Below are experts of layer 7 (counted from 0) of a mixture-of-experts language model. Rows are named router (the router's row for the expert), down (a neuron's output weights, with its number) and show model dimensions 128-191. Each number is 500 + 50 x the weight over its row's rms, rounded and kept within 0 to 999. Numbers have three digits each.
After each expert's rows: "raises" lists some tokens whose logits its average output raises strongly, later layers aside. This comes from a sample of Wikipedia text that the model never trained on.

# expert 3
router:536372494446519601472463487597447415503559487480541526463551455407503500465572419533502401450495489592520442466570458439487487530531524409581541501517445487567427480514550532574433492475515484
down0:477519549456524486468539563483500490428496422531543454484461459514507381506475431480567500498538514503473458562572497470555505505562517501525575653494465491575546550546513515384482434459522420
down1:549533413511494488553509546568568502461469475553527604528500496513470541546425536436443502517473568525453478447522425593557499471516524534465528547466482504609515580522469536416426555511521458
down2:516522421660519522500454495516572450542433456574491417453560565438542534525417417550459537364442526502517523496526538493487499522577551541479521579533489433359453533422457520449510508570521483
down3:469451488481458465413461516561478475572581536458425509403596459613444490539456526592523486409410524581442532408476513516458537432417392506514555543474494464442482435385516526524556514503532476
down4:482523443485461498427480516462545407509520515452478490466367475530537454569513534428517493525435351458511654452465438484464530525483502436501420476473507545505531595484566476397442527530611457
down5:475469467469558602553526564536502507514529543470446510522525430527454532506577462549501513475468608563498514485509488482518572436515407427538523488494423633497618485509483449594564476349453529
down6:374359499569460496611405505502467500462574511459470414577489455504580564611512562450477497488496561511558465560505497530471448378415526506487419400527463480490531501463429480420418491411533350
down7:469508382585465578461519550538473399587429455559502608476517546586541493473507476443445527552526519454505541504571456488451482463464473531415546504518501507468547538477478495517468425457606407
down8:413378487473521506544437464420569509469523577526524450429501455442391509475552452546480451425541491467446474457475519435503544526508551495497516401489580381457472478521606459550457509500510531
down9:486534529428520487480589547460553531442540536578569528484495456435491489474520536546426544492450574485481522484477437607500489518441421454583437637512451530454495628515485552557472494512492458
down10:486539548498500514406505547507406508499474475552462493443514475431503481451538546510473385493511507396445533601509625525525446490479621562545437490479543511510489424498461388442470524616496535
down11:477478566519551513436462471477548422548492551475559563545480427522451455461515399562461519467488428540542512535549462501532526484492518578571462477594495511573518559522420506568529344559589439
down12:478615479566394511455549529449570446483536558484510534457504561546544416415523488568509375467507507526542484505500566544491427467456476434457466533494545504553588517457424617506470593433423489
down13:425583537409412658499494441453471535576522501437346514465634511491507425506414565507539507517374423523511515494427503499485557501483560538546504524565504469471519563516541532470478583517499501
down14:466488444526550543488388444556472516458448453536542390587476469438613517463484455559498465581518567468422518464431613524521514516581376515551510466469522505511437466515549524410539512489598457
raises: "r", " and", "ra", "in", "b", "as"

# expert 11
router:536446467502569528498476583516478579572490483510552535455541477474536532504492573556454409460512430599502473436483541430512521475518558524519553427499500509540479504555485535495503455523453405
down0:453599475474498433513544503495564569489544491459475531560548509498428506481516532581460487462477520479446574539527551497528393530477474508500563421590491484475487491549391540492451541500546392
down1:562532457445490533503570581527478460466458432434556446439470490543510528440482461488539413457500467489504428558503475562517456546472410594499550493427518480637455537531537443492420433587444550
down2:456496469481503554505520385557518481472513456558572451493430542531402495544479491539488581611548471510470411642524537578406515482495505439439474559477493548484600492477504474522537505542501588
down3:480528485488486540557529557466527439498512479611535519450536495547530525530567440517496612418503472540509470527461545616489510508528413473525523509522425535457558504427400459475515512409452460
down4:529516509463532450491528596481453434561506588540462501561510590466532472532490475479626445470509523547485501565459452496477552527473538459498527393438511483473485505479458548443502431471520538
down5:462436436512501511395540490537453601456473431524427551595555543498395547448472496445527441511512518495432438515515437546474478500466472517541526438486538514503424520534516505535527565570574511
down6:421498473561590543560501456538538489536511571482446444496455436464505563481449415480516523458471448480540498524509431541562531392526539496515506518517531499479559483622592444526496442638536445
down7:502531468445610437532402534452501584509477531528550515570498458561509480562546413481607552519512510499595467536439406513476442510452500608534523469439398585508416464416483500541443443448493532
down8:551486535497503579438527497465419486436536536607391461540486436467436476499518471538488435499480625512478529478454505495585481581471489601494537415509479528545463532432418476452530472459503488
down9:420459472397541487485450472520432462511462538483491418429436466620492493531450522437532532492505451402509481544502544550543484472539520366456550486510508544576508628570500521532560583576534534
down10:504473527532598572504483511539525526528524509560414440445558475625494475414527466432428456465505474521571542496520563546464566521562504554438539404533475551496509489421470525467535541424452471
down11:481587510404502444512547559554538480509501498590556509472588554499502542508457444461521530508514506485558516555522517494451451502517461519459511486458462449500478451511456494575429465509504502
down12:476429437512462485429583462552494580493543624504523505501504519527542556477496408546572466624403565430471549534444516501583472468463558477552496512572450506524400490492457574490449506475503444
down13:447514493461551523503452450516507521542525484465497520547486501451503441518500475536417459514411480550485507403533503491515496570502487510472461406451570474503449433457481450537520427424460500
down14:516551488531428533499513480457471623505464538524485400591498421485478490504550523562426486475482506538486482498437474475427489512617534419473509476529385477515528534510482480491490485524549468
raises: " of", " and", " in", ",", ".", " |"

# expert 6
router:569474534479510488524551561518437449546447503504495436437422452433524505468585512616414458495470521568598464439566508387508537476499487469578468530418547510473494602545539566507566496491443503
down0:425508480579522625434533487473512523471548560423534558515517435549515502485491496518463531510565491520460411511461467513522451440550452523522463491530556641522506494548453547432490489417472539
down1:519492429550401368496570409408490563458457486453397454525510518518490566531588410479511561483546551507458425574512519449413464469416457485486570482503475584482498447455491512504516513568531557
down2:477534490476518532548469505432565524535502483649476495488426476518592469473540609595432523499479535533538429523466506535494522508511520507535518482490540527503509485471498493473557539462544463
down3:506461549569551514539515510560527644500605450521509416476460599437441434480555590567518457425519505516525430491388505476536463482441402514487460472501533521582485578515573540436442489509583477
down4:509531500471537543463512472503534518522412482492470525398472503471495452542445396534476478456551550437606484514493504458613399485491488586460522484525463528555506446526567538442574577506437476
down5:612481527522435508511504474559501474488449584516443471489483480553501532490480501498461452543502514552435521454442447466529493482573414472453498471498527485467436434572474477439536529579494485
down6:526502417526521483457456519486389464533476537385495450436590524657494508519633515438505535518503547420499473569551443516566523409502494487544424498483475512465566443488448455555431508553417500
down7:512512412572571478493636492448496524542480360398513475516483652534461486463581479501515542602508535525429560640473491528420454590509486612464543539547505458405620545524582405520524493474470513
down8:526555528467493376542473568502544431473555505553456548528480513527534446493426507474463426587497554557399463481527475463548468474598540550527571489570466546519642456480563553535497507503471397
down9:432501494546460433445476516548524439548485525599510547525398456498527508522542543463541494487549461424407562537483484481462468572465409616533480530470447545513410492433349542487453526396531474
down10:481482500531399501565553513519463497504494536458446460500489498468459471528543509550544569488433429466434619619490501455481476434475612459541484483523497565557491490478514595513517488544434496
down11:462468460432512612498412521474615459506505542485451520570456518517445521518484487470464363490486480516555539503564485505513591449564528459482563538547512472559468488546512507534495396488580537
down12:438545572520453543530458485486477445469517478426521508472556457499543473426565489499510633485448483462477416584492531533454451454552491577487555624504529497477539504544547509440616491545572609
down13:605483592452500559403485513493538571521451504448525533561479498504468414524538477558463471467495543493491550502529446430513489450469415438390440486467640465497448551518576449497532470474585527
down14:554546530463472485442433460571443523393661550492530483502503579483478513515496509465479498532464517411567550506551495546512492515511522431492600469545497501388450492473585560441510477388576541
raises: " and", ",", " to", ".", " |", " in"

# expert 19
router:513473519512516530540513435620533525558484548450630498423441595493502562435475416537457476501508463553446516588581428451403486422497502522584582565440502563551538476495537463467473525438495485
down0:500491477475503509464487517486568533506514456480558376486481515458505475515484511496507481406592481487541581570557562496504547516496434551516518519601460504528429454369491541478557478454526484
down1:524476536395529554447428459458450468533528519455518489456478387501451440505511525472456599477487520557515538628522478484446524510424585476502493476526567421466510410473499481504474530499552509
down2:550600486538481453493499498585437596533489497454496466454422510419556537420504583485443509517550543557547527591463585481475520466495513400533510405429445467436479494454508454568532474558480485
down3:520528432485430555402554490506447516507456549416424403537376517475523517472563445422442467432498569492443492552518458495566525541608431484454492469504556469504484538457491533485504459568574466
down4:474483486571463479439397495482501569509520516514494442565480479426455527479552495429535450446506484461514533431489499411513528485497467499387535441517511511491480594425374549473489599583377552
down5:462409496433464569512490452571520519494493541554443536471527505474574563513444485556516430466414588401450525463584450513547472561497552531412432422524539487545537511542546587513473474540460457
down6:491502502499461417424610489578521431550515426452513385511614599471468534517491495496488560418544445477420455480447528670525497466479409492528542454568505542471454484465583532480488532469550631
down7:531464361552514577480542550536506447428455567497409501488535539507527534558551435536540492507505534395570443479539508494521560451399510420576461500535594562405509398491463552451577504603422394
down8:564643496459580522541543474516580475471531497477435538405484538434486511602536495536545453516500478618506496507512534489489468456518502468521561487498478431522503529506451513648526498434451421
down9:545475468448551452454416556535558557522564479473557382655507513545498420497540547475518540447463438573471568443490582569471458528468512525492497507479503523507607501541502450431489505544457493
down10:535524514498460436524481395496460567424439536550483447412592460454418456464498536526500563494417526538496411433542528534444548546455584458497463503541579474483619514573499459594489457529522520
down11:474441434592549539542499459525418477500563502427627496585526585472540506490460469515500487529517577600407495511473548499472486431504490415545515398486558411412518563538456496473507506496426502
down12:458504595521508529510586529425612510513531549496485469445474483483592495515517554500562459471463456555526463540482465526495541504495513589519471437431522459526530561464576571440497442575558486
down13:577528419511547470475549544554497458441515559477478470454520408512501484423506542515637496539513485543507343457467502545553600557487445510547515506522548519494567508450480479478434464410480494
down14:426449532490588500526534445521512574462522537443476559549454505570523545443513471575537483477448445571513501541451591492527456522542477480517604537483542448567460480545487486554394476410455508
raises: "er", "ar", "er,", " and", "ist", "ers"

# expert 10
router:538401449486514484406587544559422478523504466469535468448512541558402446481441519524500483519555469527499459475587541453499428447451553534490551497510555509580496462488650529487495475488460407
down0:397503448505529512511433413515520501548510598496493495539544541461495489518489591513615474507428585537532474449434448428559530567506504499614460478495447552549455578542543474570462390429468520
down1:476461509431505489513583539525562562488563557465450443522434472426473446510561545430435435478450458476428423443547515496501567471443565472446497561520577519502488502567537433526474559540483429
down2:503468499369621519523437544488441509528470565597466459438561584502511542566471476509458443558487482504454557461459460483417509539432418454568404457460485462532487554514531491506501508484481484
down3:498580482481486544530445447453508534524522515510575511451534492422540536542451514593505527512454497483468527450518473366586470520409594461432480593470494522500464531484546472467481509433456500
down4:502494378446529518620470479510545505488480490549642519533450503492544444439537379492437559567429499549473436546547372497408495477447461531605413537525388498494397536489521545467430539530470503
down5:563481534418511485425442450484526457583509486470540532579445528427542468526578488559482581409524478469519530483540412476477512529446455534469436581551483461422478502534483536574504504426535492
down6:612490542556559498434528563410487422510450481511555477447436565522556454494552426492602465429537469559469494508498493632572545433435479560418427434537484501539438554516517570437497448491579487
down7:554459480486535451533468490543479498556451552439437539572456473414546435503506427465506478521567490556474517531514472454478480425506482481527485569481589472563551494485516483514518489453521452
down8:412476412495664442572569511501437518424555522474496467489521476594452468525481464436579528507508535378506530500471478532600445404543464631533418463454485473547479544475529410525464517534506554
down9:442547487520514471370569479483499494529499549528532484437468471446508465501489484472460453567544426545467424552472521466525498493496485430548516511470420475477581441488552541454441517511359419
down10:470467507502481494486527571549491493474499442484604511349489480486484473460411446449500570437443571499552502495465498532511590389594416480524447440524499475490509459487515532442489470477535497
down11:508522467520437460577601449475459427477351598461529456575471420459486477475504472552385514466554470471522497524548553413475499628510447566525437424451494502465481541505505458430565529553427510
down12:471504568354463438531392487474528528470448526463475457430486473425491525512484470401540430418379499490515546481477455515549669504434433596511411618404536524572498484470479559462486489556605496
down13:421520459499471529516404537444553488586614566511503483583434556498459438528534473510485511406590520472591527490460522548419409444569477494480417464494561558530535503449497534543518569471489541
down14:515414539504489541484454552442439508495593482366496564496527444528484523469609408504490491520490436534558548442603414478609542463566498476540536453532465498443507421517447475477516558561363562
raises: " be", " make", " take", " have", " begin", " serve"

# expert 4
router:537401466453518591500558492548478472533494575500431452456477556426524520386497538583451403475504543559465539476479533533535531496479522535625652540403565528504498499499506519509503400418444516
down0:513472471426483515403509467462405475458533446484469490496449516516481517492472590508476404421507461475502493555498443464446546499577479582493508539507525519498449497622587543477439471551546510
down1:496590488472595540599500578537473492522578483495472568467568510577478565499540485449487519499474474455434459461546560505489551545492516523667521496546607483512589468505603501467576442559530433
down2:447530459473525420521520437495461553419528526489457451623572469488507454539516543569505482472547488507499520588505464545464503544550500503479497513541517407489453494576477476525524466599459474
down3:420441535494532450487397534504521490476539446519527596472477550461547558533449515432540405528515433372513512489501564481485429529464440555469548491439553375400562476493494580488561392516547520
down4:552612567502507540467493577447559501499487547518492488489428555528561441581563468515506503373538460457474457513555413353468488514480507465551502531499546514480460427508555448512561497527503573
down5:571449555553482529546495562535435475504520494620513501525472532515485540503567475519596455516528609503532502446551471559485559481487470428521514557497465492369475498422437557569484544489595543
down6:441567510552481470437440470472565503529508509413557432506490525514580522499556499519441498545452433575414484501437565462515503486487477517461528515526458502521542494346472505486465487448569413
down7:424504542504480462566505526519423449506446543484523460502482557439599411564544451441537494520486445465430516431542469503551468521481542526502467416514512428454517486678567448564299391535530438
down8:542398543457518560439534524465524540502501468466530593520485554571590492507449453600628496568424524549444482577518477654468499489549511529512512523542546510555471465451507449542467525499510530
down9:427504503459535546492554484555554481473510436448506424535521492519487522499498425535524567489570514469484578565542490600497474412396636415517494509521529524474458471474416483471584468456453554
down10:533457435402457430435531470487406510561418527426526527473373479360488562544394524414454559492493545473510511515467480494585521518577637593460497538512583484617525514513431539495563433603511487
down11:551516507457392485520556625592564501513486522426501333533484546476534541532504452451465515527522512548452378430459499523554503506554469477518512447590475507521507469456552516458461425545492524
down12:545511519515477518475584491462420474519428511445538595600463583564482442453472473508516446389517498518532589548582507412543512505392482412629490536451524440485446529479482540503560535551475445
down13:483509581546518443434498571517471544541479479485438339379498539552513496528460587552440522551471461478618467516442548451466535523522347539470615386489469531389408536530508547482531452486560488
down14:485419548457481461543477494530436490455464485475415496623439459456399506460557549507539518510543555402514453494502471512474509492473499446486470549533440472471522572451500482471558527453520509
raises: "er", "is", "i", "o", "ab", "m"